config.yaml
n_experts: 80
d_shared_expert: 0
balance_loss: 0.0059
balance_bias: false
lr_router: 0.00337
vocab_size: 11585
tie_embeddings: "early"
grad_clip: 0.5
seq_len: 768
dataset: "wikipedia_en"
Below are experts of layer 3 (counted from 0) of a mixture-of-experts language model. Rows are named router (the router's row for the expert), gate (a neuron's input weights, with its number), up (a neuron's input weights, with its number) and show model dimensions 0-191. Each number is 500 + 25 x the weight over its row's rms, rounded and kept within 0 to 999. Numbers have three digits each.
Before each expert's rows: a language model's description of what the expert responds to; "comes after" lists some tokens at least twice as common just before its tokens as in all text. This comes from a sample of Wikipedia text that the model never trained on. Tokens count by the router's weight.

# expert 31
Description: Capital first letters right after a line break, heading marks, hyphen, or table bar, such as | M, -N(orth), R(eeves).
comes after: "\n\n", "\n", " | \"", "- \"", "\"", ", \""
router:504466509548553513520498478529505515524545498486470493506477524489530509532518485471527522480495521536478453518521480509484503527516507455491521495493464475499454520494484518499466478472481499465559499524541508458498485505456525528424506521533488531534477491541527534507512539487497513549474460492495523467467469486488502471525464519492450544509508516538504539530491472481489492524507455475522479498463500482525512481503502481508483474519521531476534476508505496490507533514547472506515490543491477498502481535508473475494465471464517466465523465492478532493481493489483515480
gate0:506463529490507530508503495512494555475522490513476504477445493497502516528478520504525483531551501504532497522479548475504477548524473504443487504461479490491486489485503498521525494476479467496510545449528519457494497520480476499455497505514497534499499456522531489515530514494491456520456496491498495522473519494503521472506518514497506511501495476493523484537507470495460506494502457516499495491490500461483560471494510466466450480449499493473490549457506508518472468516537509511489516501503534429518452522518484523508480513485566502521448484546519476533467513490483470512
up0:528489513479530509514481516546497574483515496505515502483445473490493523514478521493509484544547501538508496496458533480498494533525466498491482510525498545484489482495511505519525486465489478479509531483511536454500501497482469514471503520530508477523538468528532490494505540486515458484476493495495486521487524529497514496499501504508483485479472472508507468504511458486465517496527467529501511483504485474471558490498505459497449503469499499449466520455514500513509510553494534513492503498506547449503468534467494542508497537492583528468478475494540486546483543501465467490
gate1:507497515504489503512482471456509484493520510540440452524485480509472504472452466508551529479463527498507518509511516525464486478481511496520548507520486574476509529503509526529473491514515451451548505440494488470489508465449530528505470481482507467483482473513508491507513528533556528534522481489483538484439498483472500482504465523495488489509512485526490506516508502418524514485542490467503520478489516488478510518456505482516523531533540486477492515461520510519500479493495500517495466492509520517486479499535505519530512494478522491509478467512436478494493486493521493512
up1:533504478511499518484506538534492498499481490466516546494476499510516512558509509469469491505540455482469518480481482453532496548506501498500490497489527443568516453498505505486469494481485514526458489529506499529515500530546491480498510504517468515511526515486475486515498476461442459476485515509514501512583497488528485524488527479501532529470477494494514491482490485541487485492472518502520491495520469524486499461548478530507479483449468527524532497528495486470497500500483523502531528505501478491527543525454468468466492492536474509490509496479567515515525514505449522466
gate2:493503519464486482458496526483531512510458494512478542467519499527504524483432469519527513513523543481511505488536538551519492511476522513522481501517483516535487478497521504511504511504473479493503505502469480528504510508506529493510474474473446544450528503515487439536495442539509491524496520535495492481512476512503514488478508470518521496497488477517502478506502491453509520462540521554495496477509489547516479527491479489516534516478477507546453549504511505489441464501482511524518489495457505517525537484512532479517530490486480568508552544499526505472493468530500534513
up2:501486502465468512517541460463501510530512522449509498486476510498527472509539511488435514497547502500490481546487463507475530493511488502506488515495512460467491544522528508511482491490489517566495516518506487508505469516541490483526524535499520431538505483504516505472501518454489509516479488493521524524427481461508474460525491520511501507515456496483511544477482513532486487512508474498549515504473484466489524478536518518501479487494502501464541453531452492463495511494533445463532513528516536471504486490509503494488459495548513436488519530499512531491520507475503488498
gate3:535523502527515506488504511524495463536512494498496502508525513513488482565471490449515501486533505506494511496468549499450501496479500455511473472497516525484478512504453504505492493491488494491495512503471517516494523514447495477554489502505524508519504506490502520516564525514498547485499539488477417416515522498507529478525450514484511535506477471543516487530502515440548486503514524444487498494470458497516495534470492507518527479515524466528480499503499508531523491498479505520489471536537507524488517507485510497525512545477514565488493500509470473459505494532461482513
up3:466443517534474474501501493506536548443515496489548519503474515496518502514531509522542504515491538467507502524490528484541487500532521507511490509503443461499538510465533527508508503500514506551516509492507495467477494514538514546464487501493472499437473469506460468470461494495472466514458518529498538518462491486493458495527514509501510476546526512466526513494515457501477541498494511551530523489518549525544509479492465489482496497519475532526519535487482504462474494515517509496552494468489487507482490553503491487459530484526495451477494489493472523498479481497500511531
gate4:458468499480503490463484528507518489505495515482514529515481577486513501509519481505500527497499466475510506513506470518504552503494463509501532539518504518500536448489504520475513479482530522514533486509476513491451468525554453485505504497491495467492528532524472499519497497544460489572488484502501501477497498507542497483500444488506517514477492502504468531498498495534493485497501495496502477482503464505503477446542503450489508497495539488535499516481439515468500512493571479486514509504540498527474515490474468456510473458519513542541547545484479522538503479471510531539
up4:499533498488455506516521489519507497533485517477508481481532445529511487474497455467485528476481541480532455505511516490498476523521483537477492466471505469497480508490478459482517550538486461517465512481527483528524546487473510510506494495503486513518516484511542487514539465484497500485523510499462518506482490499478496498484562514475516467511513510522536544526488517469486503503512510485485511524465537479495506558474490513483483481508445528483521482521531507512492477498465498506491513505487498460541492524482534522469610533491442553471492476510503467476521478508510498522
gate5:530522524466558503514491543525501510474482509514509466506537459534515496447477489475502499521446474528509477495516537482514511492514465475521474467519524478497465472508517486477531542513521456508437482519500490493483463494501480474504480500490489485448546501522539518524497460558518486496487546531520486472505501538516501472477496510530513487463468513493480454515489497527528507527496450500480505516487488493441495505469501498459502479471468482515498481494495475506478499541488492524493554520524502493529510498476536506509540457519489541544517487519517482525454510507452468513
up5:518489487458542475486495534514504433501489500493524504470552498554509515510514525488475484468553434474549524516483499501485502481547511486519484476499506537532486451485513490458484515527512526472539514457469491516483510479505539487454501491472482474504475495549505546502491496512492503511498476491498483460459535536491491479508460504473519520489524501514537502513468495535492506482500494529567527471477518500514485544532457506529471472531508534475513508505504485459496512521532500488523518491510519524500505537508473475492502451496490480493442471510490516492484498517455500450
gate6:500514491540529483489499562496486518517550478469515534537487498482519537474508498475491471502508506483456458453480473533457522477469489496521473503467504498526492469476484536524516515508495541513522489511481543509500503515563529531466500517516478486448477510502503473516507496486508501545486503541489511497525499542477471492520516522498519479506472491517505523483464525481489516492500440512529539495506508489504479527519508518452502476487519500493559481520499493450520542480473473510492497489514490487498509476472558507497459494465528543480465542477467505492442490516485500422
up6:504508494502529485468495557514506497502536483516498541534482519476518517504487480479434465497505473493486494460458511545451503477485494477546470516486537513506511487492500537518489534491483516486512495499484527520493508521531522494474511516516501475483509494496521429501505484504512507533499480516510515534507511528480487505515522494521505514511480478514539501455472519487506524504526431519568523503498493501496500539512487517470508480483509472494538489514519466421497540485493491515481488458507538505513494485489548513478456478478529534472478555509512501484432480514449485435
gate7:519511484508499480505465507460503515488542501496537455505525444488516500484505491522532497530510495519485546498480525509519480443499496453462492496484501465504497532554546493523477515472506493445482493501479491499524478461469544496496527486488494513455512489518491502491467472492530501502550490469485538475526516488503538532488484515562528492476487500483465449504533508503499503478503484532457520477498545499466498531542490483533541510502509492466483538486511532500532462487479493508502491493490536466469444479544507518547528452494457493480518482467481512533533492474479527508
up7:491501516528496484573538525534493448486508491515506505510522482484487501510439513488487522506516495456524494518464504534483470510482458518455481500523525521512527487484499491506501478515494501517495495509513522499516460518540469493462505462484491553466464492464436493518509451498481492510496505467505468490530505511521460490545513489500534453486497522507542452455487494534515518521516523476502495515487462480491490534447501508515511479473551505506428473500478493537498490479535521511503546535525494520522504485475490502462497553521525482538475509505508494529500525489553502472
gate8:495516514449541527474487501562520509533447488492503450525506475497490563481482532532481500500452454539479504466498449530506479496532487546526478451515556501531513456508493488513489476523508486509496486512465498509524524471441507477498491499500499463511468489474500507519492526513522500512522505511527525481506521500473552509481537499497519424484503523483479484467481518519508506500525509535469528561467516509454539549501489507476515485508526511501519520508473502483495496504508527491479509497517547514511513544488495462483510506499482487555525495526518471537503529478502487511
up8:511483521534482492505504480488453493451552525475501521470540554490475492544534495471525464511500525493492511506490535495519482495513490457527533503442501515487531497499493518536476521510522545494455509443503523520478462488514550519521515522484495501486485501514496498540488501498505478519482504527474482480479439518507517466506502541489433532532531499524491537534500481468514488535463515462508489450504499480543491492511544462496485510498526534476492504500482542493509498505525503504454491503486446463490511473500531484480504503552488516451535492477502505487546463503473499487
gate9:471513528500493511491486482505519552499553490509497518499528469511486525518469483496485475491462504568543503541491494581512522471488499505506521505507476519499488456479486515502497426536482503520477497496503544497479497480550510502500486444468514503533490497519512515495506530502508483541505498491475488532462453503454474495507476489449488464533502488491512485531476539453504500492517472506492498488510527497554505551487488485478512451515457499496535509497513519484534507441522547490523517515501497535518468521516491514476495548506510502483528533495456528449508473484483474514
up9:520540490502505485499491503435491549520525456530503488517517484509527524513500500554471483520555500517527490486492474513495514470501485474514477541470512525492481466512509498503513488522498542490544501510485518534524491456506504481472502443495488488527458525499519477466498538511475513496481500504521458516511458504471492520499472522538526443496463488499520454506499522476507514478545518486519533458492506498504466514531464577492529488484443508464551514468511505507520475444518547495501539465491509552499500503503507499528470518493502514518473499478479519447535510503479509518
gate10:540496527520534520484493481483478513475467452517472508498572502486523494503471535540491475498514482531481523466537511463535429496491493486472442481525476500504508484525514522481515515507510476515528503508483513511508485506480507495533491502535518484486516502504506497485475525484519486535510502459523458560566543519508536494490508471505493516478529521447451485507517520480520506505514484512480501496515493490506523492502490542451521514463501520531464508496510492518534540463502525514392498477472515526497477508480517525521487488541524486477517526534480493480523478530512502485
up10:513496441495533517473526498461486522480540506532468448495499464473508519521443503495489506501483541503507520547502491502495482461515551463534532496489496535468510530494452502479555461492518514493519492502521474473506470523458462523436448507507531495514491487492519517494499458530532506533516498514496522488459502494464448495505514539483484470531504518500539493526490537495524492511480501509491516499542505484499520522475539503487549504474504442432531499537503497534516519461473488509490505463504498456499489506505485509510491542500491521517495512514458536476535487488488503524

# expert 13
Description: Numbers and numeric symbols in tables, coordinates and statistics, such as the degree sign, scores, percentages, £, € and route numbers.
comes after: " ", " | ", "| ", ": ", " (", ") | "
router:505477516552540510524554487517504509518524518483495497501508545525506495499529481483503523468512510515499500518519490506481508497527521474499514496496479491518470517464479496488489513475483502471523520494501523455483469481461514511467499510502469512538484451559534538538523533465484498533480456475444518479475448481440475470540471529474470539525542515536486516520463461477442481511509480481520461510459505486491504457533551479515496474537505529489522444517470507481476530495530515504489533505467485498539500505532497471489479486483504461496512489494499545486488501478484510484
gate7:493494524524509498518525498477550517484494496451528473517519483538514493505487504525495476487513509524514513511580488533473532518528538511492479486493478491529467510476542478491484510517527499531499497476492494481484477468425491559489464551517455516506478496491529494462537479522487514517528506493485512503464498505511485426504511518496524489493513493471475518512512497532463516517508514487491495514506494497497542509500515447475524469485544535490498517488529481442503566477543530504473469496507471461497502504498509469434509531522483468525481466501477526497460470473468485473
up7:511495509523484497510510487496513488480473486494528480517534434510496468524422543509490476511538492519510537480529491521491518497544529534496499483502484493509480538526491490523505476497496511512483473469472480489471503490463489528481518494494468524490488515479490490464522486530500546517528512497510477502476476563493499472521528498500485466497511479492487476501500511544471546482522516466466477519542494496484524522470508480480542507519550534490532558501467508458537571476489538539478454499514474448510502481529504470471526529512504452525497528481489478534469471495543484509
gate8:489460508494512539480539481462490474479508466501511486549493552439511487506521486511517464528491522543469497472484461502491500504464483474484505545501494473491535536506483493493466482497491470525519497551508463479509516521489502484518509477489527507556474436469499532528469522472510500490502470459535515568495493497465480466502499476485508469501477524496527514493513456523520520483493471482472503508531494513472475482493531501516506472493529520552480479498473522470481482494507489481485488519472459542517504547573491499521489467463531477480504496536486532514473457510523523473
up8:506494499490501500518496490494529511488489504481506498482498478511525536529478494473464499474475477509518492485551520493490485505458434499497508442504517559514496477490507530502517482522524501469491516453522524493460477476503463527457477508519469489502529551488511510512545492514507486482496520546497446455500517483507486507543498528555478537480489489507515523493463517491486499552496520494492495551448501505517515545493441471498487502506485475492494505527521493552534524532491518508489501493531519456506513464454496480459501539549484561492505482453501480499519555462507476507
gate9:467512516500530527508511478531483468465482492531466509521497499473506483476504476501502500509509519533525458476476444519466503504497520520486517514490490490439564518484526469519499498482483494484517496517496560488537505508522524458492510481510508487475488487515475506550522520468486477518482545457469497460506535478488474483522482477510516534514558530476494474475472523510492494521517446492467523509477554516524508514475512506493527540524560476508536502490483468451482522472490527488542537506442505543488471557520488482475502503497521495539489468516500531499476487475537502522
up9:511489449542492476492499481477497512517509510510483530416490524521527483518438502497526487521486496492510514540535543526524507476482476504497541489495479534500541454494456520482509490524491537493495484508521570429500481488485515499481509483486441522481503506496507517495541517476526512470445469503482495457506443503532494475546480509468482511505494510480529490522471461466519474517508518519503457552480489492535483505512500478509487493513468513496497545502462502524507487526507518547515487496501469474538496483434502501505511495490507495488497495486549536487494543511481475513
gate10:474488502463544537490470515480522520474472493523481498522500538471484489508480445501512474490500477523487532507523514446470511537517492425465478525504554499537529552503502503479474487491512505527539491503497474511499469506521509516498488491496464516493509475516505534518508487538525457447511542494536519528496483484496448463507526485509531519481487533510513488475502456500513483518513512502491535535450506432536472524503534500487498492472536520485528530511501483507474501493545530531480532468486509556486521498519464475504447479502504546514496464517474480470503472479499521478
up10:484478519477523503476526506533501488482497485488505498516438526508506494521495504501454481500482532478479504484433534492528551472448513461530481583484452476486528455461497473501488504514491505496528487529494490520492529522478481487508509531533511535495502500484507470500490449476528492498504502509522496501481530486581531485523550492473495493537506471552498492511493480537512531494509475525502491508501474503503494533523476500512503492521509508530531482504503485454537484515473485496490481492544513483491509540514484486491508521497549465521488469549532455455472488544476458465
gate11:501478493507492527492464455529502533488461508509482489512515463529490539495518501472485484483489498525499464480535425508494498513491498526491500455484529492538529480528440531503516486434545500538505503532513483521455488527471499500464540460489493512505442478519453494512516532514499515517468466528508498470500479499446502511490525463477473500458498533469476471530523544494507503499484492533476524485488500502502516516463503525480488519489492481515513437519471524533503520501524471494496565503514566508501497513464519488553487498498456502499504501472468535498502500496511540510
up11:486495523492508511532500487471515514514555516485447484492470524487518495534471496522529482531499516493491522536463558463492504502507524457487477525528475505476492543455527475491467500544488458463509514479518500506524504473530531498531451512525516506501529496471554517488468445501485491477533500515499511512510485460531489461525488550520540493526495453543524539496504468478486528477492518470529498469510507481532427504537518469542496492494507555486500482490509513479478470470502505495514495503511454493499493497562448511466511495490519506467494509519468480501496496479488461492
gate12:468486497488495551498509489473531557501516544544508456499519485515502506513489526495513509447505488523529507485484511518505492513493498515503485449520472487549513532510492484444477505452477503462478535498513498517508517520490463514485496479490473484499518484491501490480469458539539458478493533516538504485486464506520520499492507492527521508490504491467508510496487552518499490471445506486485496526508534495513457533471522519448502446464519444483533535538528535500512455520507503486486464516509502519516499486557452468487517438492462513480535494525490513471483510485525549478
up12:510492463483477488495461466454509515479495532508485465511515507482449491509496529511504506460530479508542533501485507514558466506459499518512481495512507520519535520531469475485519521467480508479521515467491475468522549532498488488498502489510515503508555455560526444500444463484516480500492537539526515497481475527553518514495495485530477532514500452520509490494491520522495542438501516534486498532514544501488481525464494523485504518512459476488510538533462493498518456488487537504500490457540508475487525473528484465507522457514500485495521511542502512515506530526534517476
gate13:491479492444515503521508470536522503488490482427515504545516501514520517479522513460528487491485523501506484492525465504504507518506499501480457458534499457494505486523459496493514479467538469551548513503522537477492484477461508519483485491521512503491504518492508499465505517519519499495533490514483528512470520490511508499483530488528457488486515545460525534480502487503526527517474490482493469546501511475511428526496527492501496508464511491508594476480426517506476538494501503469486499542483507501477441512490486495549523499472497543515485465477507498468464500469502546510
up13:486504499462491502521505494470519545472525504461530461487497552517502496499488495496506496520458493520474507522505500523508538531476462490474536508503488504525489513488494478491479498505466489536486490475524493478512493508512518502498469541522496503522502508475546519514492485511532463491459511501514523548468536535553496526516473495501501487480479461512479509537522538481530499459476530522497494477488516495534448511526478445456487485516443496469521509537553469515522456517508460454547458504535512508521548493499493550473481517488536477464539497531507500494503508474470530436
gate14:522484466473544522461506506502500496531485533482533486483505527501529503517489476502495504502484513579493492492461538566440488487483510505493519531529497495541477478519504502452487515503501527490482486507485503535485518500526501490519519500527481523562511502478498518492463453510520514497481448521513544512510501501561499523502464477507526561456541468515492464542520505444476503503506510479526484483487509466466479519532527493518497525467480521463505481530488507492453442491515477491507488480482518487504519489504509481535513500503477484503551489471554533484513498477450506528
up14:490522516515489501521470505471485496462512467536486509510497485474450501500514521503500452490513505447489527506528451433541508510511473532476487493451556471456519480460491520528490478489468480509521523497497506454517475527500501510493497497478536483472469489539499472514522521479483507516509534490507478500493492494452532497487482527501475466520508518506514478443498545527512512494508488551478548508490473523541485507503501563478534528518488536531522556491484510518526525496484540481493518488530496459486485521509490502465463489533503532481452514531442475504495485516542480486
gate15:538504521522511519557507504525516497477483504546522533559444500471505511529497535491497515528504488450496501468500506507477511515516500486528491502512515447491533480503492449530479497480483510526474485495482541508521511498467515508543482504539456495514457531443491494495493461532512504492500540499493563513494535513523464488516501498503487511462526508486477523521535490456512540518512491506461494477452490518485463495519499514512496503528547525510500551499505524484480511479505491480512460513532504532510506506501462492499522478442533510434447520513536524471499506440474494478
up15:459493489500502515463513474475470511488539524456459485459529497512496495487494444500509465453498508547510480512503477482550506527482478520482540498475506531531440529487479556480511510549495494501542531504522488457517492465495496488490516523492527514453538479571485513528510513477485501513496488520512450503514499525492524489470532511502490515556484518512508490474484490531492461492482471503475486540540510484501507464486528479467507484493486456472524471525492479538568488480510506516514515496482503441529491475502518513505508530518481511528541478488490496543494497505553503530
gate16:498517494481459517519458490484501490493518524490483504523500508501498488509489480513535476504462503550493515493515568571507522508514488493522493505490501492513508510502475516465486486472460521481516539516498504519513531477486487516503471474545481533464519554460460513495467469530538489550451500539538503477494472509535509530502492482540464478523481455495507465498491514513545513501483499509509522451529492471521438529479504531499506515541485506464526546504504547480544476544513476484511504534497517468490497538503473468466490491459523485496514465515515475538481494502446473489
up16:517500450509474465498491547508487495531481464487501530494514521498461455471506491548515494464509470504526517500486548512522495452511548534532501528497495500505467502521499470504521522494519509477491475470462459501515540498505506510522514515521499502497525520491483498454506517456467487560502476531523504503504475528495478553496520466501500492520501490464476460511491478535487516467534507501519523475520485520462484481486538508571496524549474511499476538479489517475515517517484495552449510471499498486485480513478493454518502533489524447524552514507517472530503522527464433497
gate17:446518457506506493501524487481495503479526506511526482557529524478472506477516529478495474522491481498481512498498486490524490500449483466502535491483506510551487527531516558477488500521545492455517510477509486452484495454462468489493518499538513512560530493502531503535516509492485524486475479447454506526493497535450550492466506526508505495506560492507530547517479479491492451518469476466486488522531458523493496470522493490496552491469497505514526483471482470497544544462517530509505503493523550504462536492530524463473510522521508505470517490506511493514483499491505531471
up17:501540481509520479514550481539510503492502504509497533520519471479471492459521504498492473499502427485481513492512501504507499483482515492506505492456497460552501532537500539499504507528540509493515501470480473444479532511460509469481535535547508515530502521497494497514472582482472521486489496478474524497500550526449545496463522484511490506520497489502507504492452481493483490484489472489494516520529452525466488478489475496474517524508517506503552500487489448486560535495478545544490530527492545514485491508536493483550481480505482458513515523465484471511493549485516511504

# expert 38
Description: Word-initial capitalized or prefix pieces like pro, Ch, Mon, Ex, Co, ne-, phil-, often beginning learned -ology or -ism words and names.
comes after: "\n\n", " \"", "-", " | \"", " (", " of"
router:509485510511548532500522462508516543501541498482479530522472514487503486508521480464506543495513490503479471513505469538472515536543507464460514503531518506507485545467480501488507490488489493501531507508551518465472508494427534536478504491509473538523492497545510572506513517468497495502474467486492516474483491470500490477519455497494456536501517541505507520544458445483490482495472466493508466514470494479530506483524536491518502478532524534456497476535499512468504541515528490469516508522493473509495446520478474477507489485465486451469542481484509500473461472503498539506
gate0:461457493497468538496498516537485535525480535544545512466492475462454475488474533511466490543530488501509509495496490491479550521526420515514472443508532536484534536513519480479534467525450476502493528497524476505510478465518502516485551531532464495527515449464483494470480480484491482485494527532504483495482536453482515463490475537524481515483541511479532498510535520450542519489473503500505504505477515478495504516478519521504501508499505497509483512541473453489496496519495522462482492472474482535525480499509533511492472480497471507484492499516490467486490486482532513548
up0:528557472500514505477499507532518476508481504513486546477498494485491502505537442487562493521477524473519520506516521469494513503504553536510549481494500483517483489484489533476504503512449431536520524492504501499481504521465526514497524531461487496475546492490488481477508489500501473495495476512513565479490546506477441524508502465501447488537467486509540517460493516473486499505505499534514473540528486468503476474506537502544466506525467511519501529487495515518482530548489488501553498499499479517498464508492499500447536500492517480475507508459488511442469456475522484514
gate1:495496500488493516438492483494558474492485481561483514497463525542507483484536453539480517496495540511507488482468478541533478552483495475507522515494535508504509524535510505473487533457515480508499489491473481498449507512456491537527494492526510454524481525548465447540454503503525524491489510522496516493510454562523510506520470514527526477485504521470492494500494528479507498522501514529494546525500460435511498513501480494466515488466494459485498502492497530503463538472538487503482519466482514490470512504535480476534544524515520498459467478522507495477506487515526531481
up1:516491490488493467500466476472553464494448497536491521529482498517481500512558500508489510459480526510495465487523457552510471523487501495475505497484526476519505511510476512496480514491504476514501492492510498511447508478480537546529444510496543451505470496526476504563507497471532487525534524540483510505476484503523513484495439508524468518483512522474495494481494517479454541537495504480494485496493503498519502533516524485477510460442511509471500511520462506469513515478561469493466555488481529473486518549526483474530538472511494495461487520461505498471448492531522518499
gate2:494531492507505542500503527529501450461510415535499504535470499501452521545532493466502488529499514472501536564505471452473489550439478458499515537500467498537510466453460512536540520557519495520479480480481501496455534476530468545498514477512478522490498488503515520477506500479500510499462489496489496510469563539483498518496485517485480520522490510510483486545489491523504516479492501498504457514503473482505496486492483500500467523515470479540515514513476497515536464496508516486506463471514506521512458544515525494489481525485505506521521505480490527526539480492511491542
up2:490489518461502491501498491495512510532450520468508461498502454498529493462483499482491469474447486498500487528486501557501523482535519580509493498519537468467506537490525498479502499487515512503443549489522500461516490516519525463533493531515478475482522498492512529497483506563486501527518545499492487476499481420492517512523487490524489466497517484497524510485549515490516526525483494475491529484505518516480467531464511475490474514458487513517493484480485422530497541528512475488523534501479468481516529487511520510538484473501509442500522523532486519474487487474486548476
gate3:507538510481517547512516527480514515500555485504499524483482501480489483483540470455499494581454493500488509452496498450484459542495520505525452494536499468463508535515474486496511489467515479521481534528503511528525540548521485502498497482459528513467495488415510495506518530472489534494524515530493524500499498497510474481504524455500515491487513497514459519522531517489501512478486479461511512477529535480496464517481538512507517535527521481511493522531489490529515481505452520523508505479502470495507466482500491503509525426490509497455495494477495525470535463541499501549
up3:524537536479477457506493548496444506513452475497447496521544517524512487497507511493543510536497488479474497507467516456489441487477492494496536512473495474503539461545450489505477494524470490495474477451507488486516522540497481474523484501524525496504480486500498534514509501512525494537438501516528518488502507478504537502504496526474502449496513480530494497489488496527443468504522510504503509481497502511515500468515540496492519485496445564482482539487516515481556491504505473493495492540506526469497556483509502512486504532473439540449495505519496507488517545502458509472
gate4:519499491517476488513494499507505486493490454455496531520516486508524489489502520511485492523439526518497534489473484496554510481483494503508456503485501499463442524548499529489496485497484498539493511558512517501478503448533531490526483481505475533463527480491468518481505506499520532461449439468517477498527534485480525495481569477507517506515477480449488501515510491536497482478477498526506471448492479520517450539501504532482505456562486486494500522496534503520479485494488454527507526525488487513494478428518554540477479522486504487541487515478489479512469489526490512506
up4:502505500464504486502490493510496481518508482511482505448471533479515503485522519510518484481508504480481545511527549508516500522511516491502433560467514488430432482539503476505490498480469535496488501518474478519516523513523502519480523492503462513542488512490509493522481474477481522460497514523467497485541479520460490481507478506544519527498488526472454494523525490515500514502528489530495510507462503526488547517482494485496534562472515485502465484463518503509478502473509550472458490528510514518524519514519485477438503526517530457427542552520555498487516500501510483514
gate5:439450482526462493503491464524430518497492513505483500504530490526470521487506482491464476477474485459537489477465482524537496541530490509492547541527519490496538496492471485506507513504510541488473542509506453474434528497535485502487531519504487530513523491526486520515541524511550463482466507447461460470504509512527504491519483526502532488514527507502496486529471464513506489519500525501495476523497507535472445512518467502481507480493551564483514491512454516496487511465519493507488495504519493506497513512478523462465486471506464484519518504519486463446523543503512512497
up5:543504530499512500481506490492578515458537512527531515493444488498548465513521510516466528491554543555460500512533524485474486476460508462498432492497498530514466519476523510503504511514546488486512466488511513500495458507472518531485494510461498479501472485472493459477489455486493531518513445464542499573494511524467521458515481503529495521481481496476502507538492505485497476485510495517531504494497523456496526514493471499494530497513470491539497515475561476514539501540530486514480521499501510523475488499512548538492514511469501511486482492495521518527517484499464490496
gate6:518520493509527479496497518515492541490489487527501467533480515504462489488531500411517530490534483479505521479438516488505475519525488504479490496493523453494472514470513458534489516456500468490518518450491485539456502511530527496487543510498507507529481502519456511487478458456519436493510530546500543458522525521533523515512487511496476522519490491495482502529466497487513510509546494455512477527517515445519513523501517515485489534473502483492474527522510494564494501511472472518489477475447518485506483536499510551487521456552481505481475539508474483491514510517494516513
up6:515495480533507485563512516469467493527516532491498514526527475473506502508543477515501518500459515474502537496477495507499484527541511431519525514477494515511500498518469515516502448464529473529546499487498474492533483516499489530443502528416501485488499502475570477496493489506512503475538484493488546539478538510489506479498475527449525547507479527506518482521520502515507515488530514515478500484514505546531462537528516493554490499507516483498499494477476514482508519496508468487478484491476483520499468503536468467505484538497489543457516536450474512520464487443506511502
gate7:518483483520514494510493503513563499485531507494467482511499550507507499493518505503477508488481451518499467533562465565525520504552523505478508461501474473509500473496533505467502505505493497475478524522552503513453499483455514476492491512493495529491476498511476502518467544480450491532520462490481557512527445533465483503513505516492499491542501489489440529470490498519485480536481473557534469503540504485486511530518537524498507484495512477492489461521491501523461508473531467485461503522477541461487462516467523521486496461546493540516488513484509487467486489516468516489
up7:517480482525494495523513481475439476475487502465494492521508483486514501497473512537484492511522514518511479524520450491486468479479520490491508529489467492516518510519463505547490507500505518476555520484496487471490491488504512491503512497499488478529508484485515467514528484466499493465520490483477523529462531469522442488545525504505492460461458485550558522468459505515477495494501521497487505533485472459491504478523510451493492514456475539515518473548517481450513552495527488524543547513453517490480497533497480490483481546466527566502458519505521554494537508461508483481
gate8:497487511509518498520472471472465478490480508516452545538505503512520482490513507483548515498471512503526494442523483475447516494533433534495480541523519475486507513518431491501520501555501485493547509494513528502499477489505460480524495468550503479448495493545529466497499557493476483480506507496514511505491472538499484514468519528532468459508459462506498490548471493486504479468465467486516532515490521450537488493493489486459454525529479479511478532462517478509524521537513475508504516504492513495508514454530497493523511506506544513486484480502529514531455477521471510511
up8:518527520491502480487526507487481555472484456506470435519511493531497504518478482513529458488491498525527473444471505524494524479468467511520480488510496483507472504537490477508495558507496537480515495502485500487515501482485445490541450493578519524483499493525495498483487513503513492473504521498522494527496434544529493505497471522517531496472445498552508496530446556506519495468534455512525529521473507466480544528478482483438519503500497460468468526491457486540515519512482496473492492529515506508499534486531503485509507502535539498504489513509515533515501501504491493468
gate9:512486502482518506465509520497492525502477559458511527522509527489526460486481530483487486447499491533517487503461482491454515468500474475521502459500519523460496463521483523512497508512462534503535479503499536510501505508474469437470504461510497528554500528514474529524483548506500491475523480498505479519544510524488525465492519540525456475504516525496507509454500556526508449505548521483491490515526554488472507461501485533504490496502514509470464505472563540523461492495499488493463486489481516514523511475474539523490467507567522525473475519495520475508510476491481472481
up9:506484501529518500465519493542490470497513488484540527525526520475456529548465548497464531503513465507489508508488505494449540505504477560425477493533513480502483520513504522525510499474480540469514485529480510504497503516479459486441523518491503444537520524487479484488501495484491460493488505505481512516466521469498506505521437489519457482499552457513444498491481501551515502504476498476484501489509528524520475559467452496520512469466566497505519501511485482533495481507480464495504516521527493511515487488482459503511503536519475529481498501490478498473542515534527489509
gate10:453439445514530492542506521487525513524508495471501513538515519546532503519535487502486506490528468527502457459496524490476481487499514461479495479460478485487486487523487516468476465520445479491480496495508495510483462465521520485479446479472511490478496459545494549520504501509487441496528476469481496529522473485465482527513549540547472493526491521480522523517548496504507509526524508493527489494486494495529522500529500503519508493497505514489542484533485523483450524461506510522516490553448482482513500503506479487503466491539485521531482464540517515481473553466501504470
up10:532503528508479529489499469531483462459456511541539487450477531473502518505535494490503534475475525505539484521513444512532501499521506518519486492517488501539497509468536518516471479501501507478572536531516510485530474501502502503468511510474494428547532504473515449552476472523487506509454522520481527443482470490465475460521477489511484486499513536516475522460509525465494482504461514484474505525504508498511510465506500475458441513499437496501505521489503549486519515501505481525518525478492489532525500531516506467484508515499505543524495523506530520500525473471498509492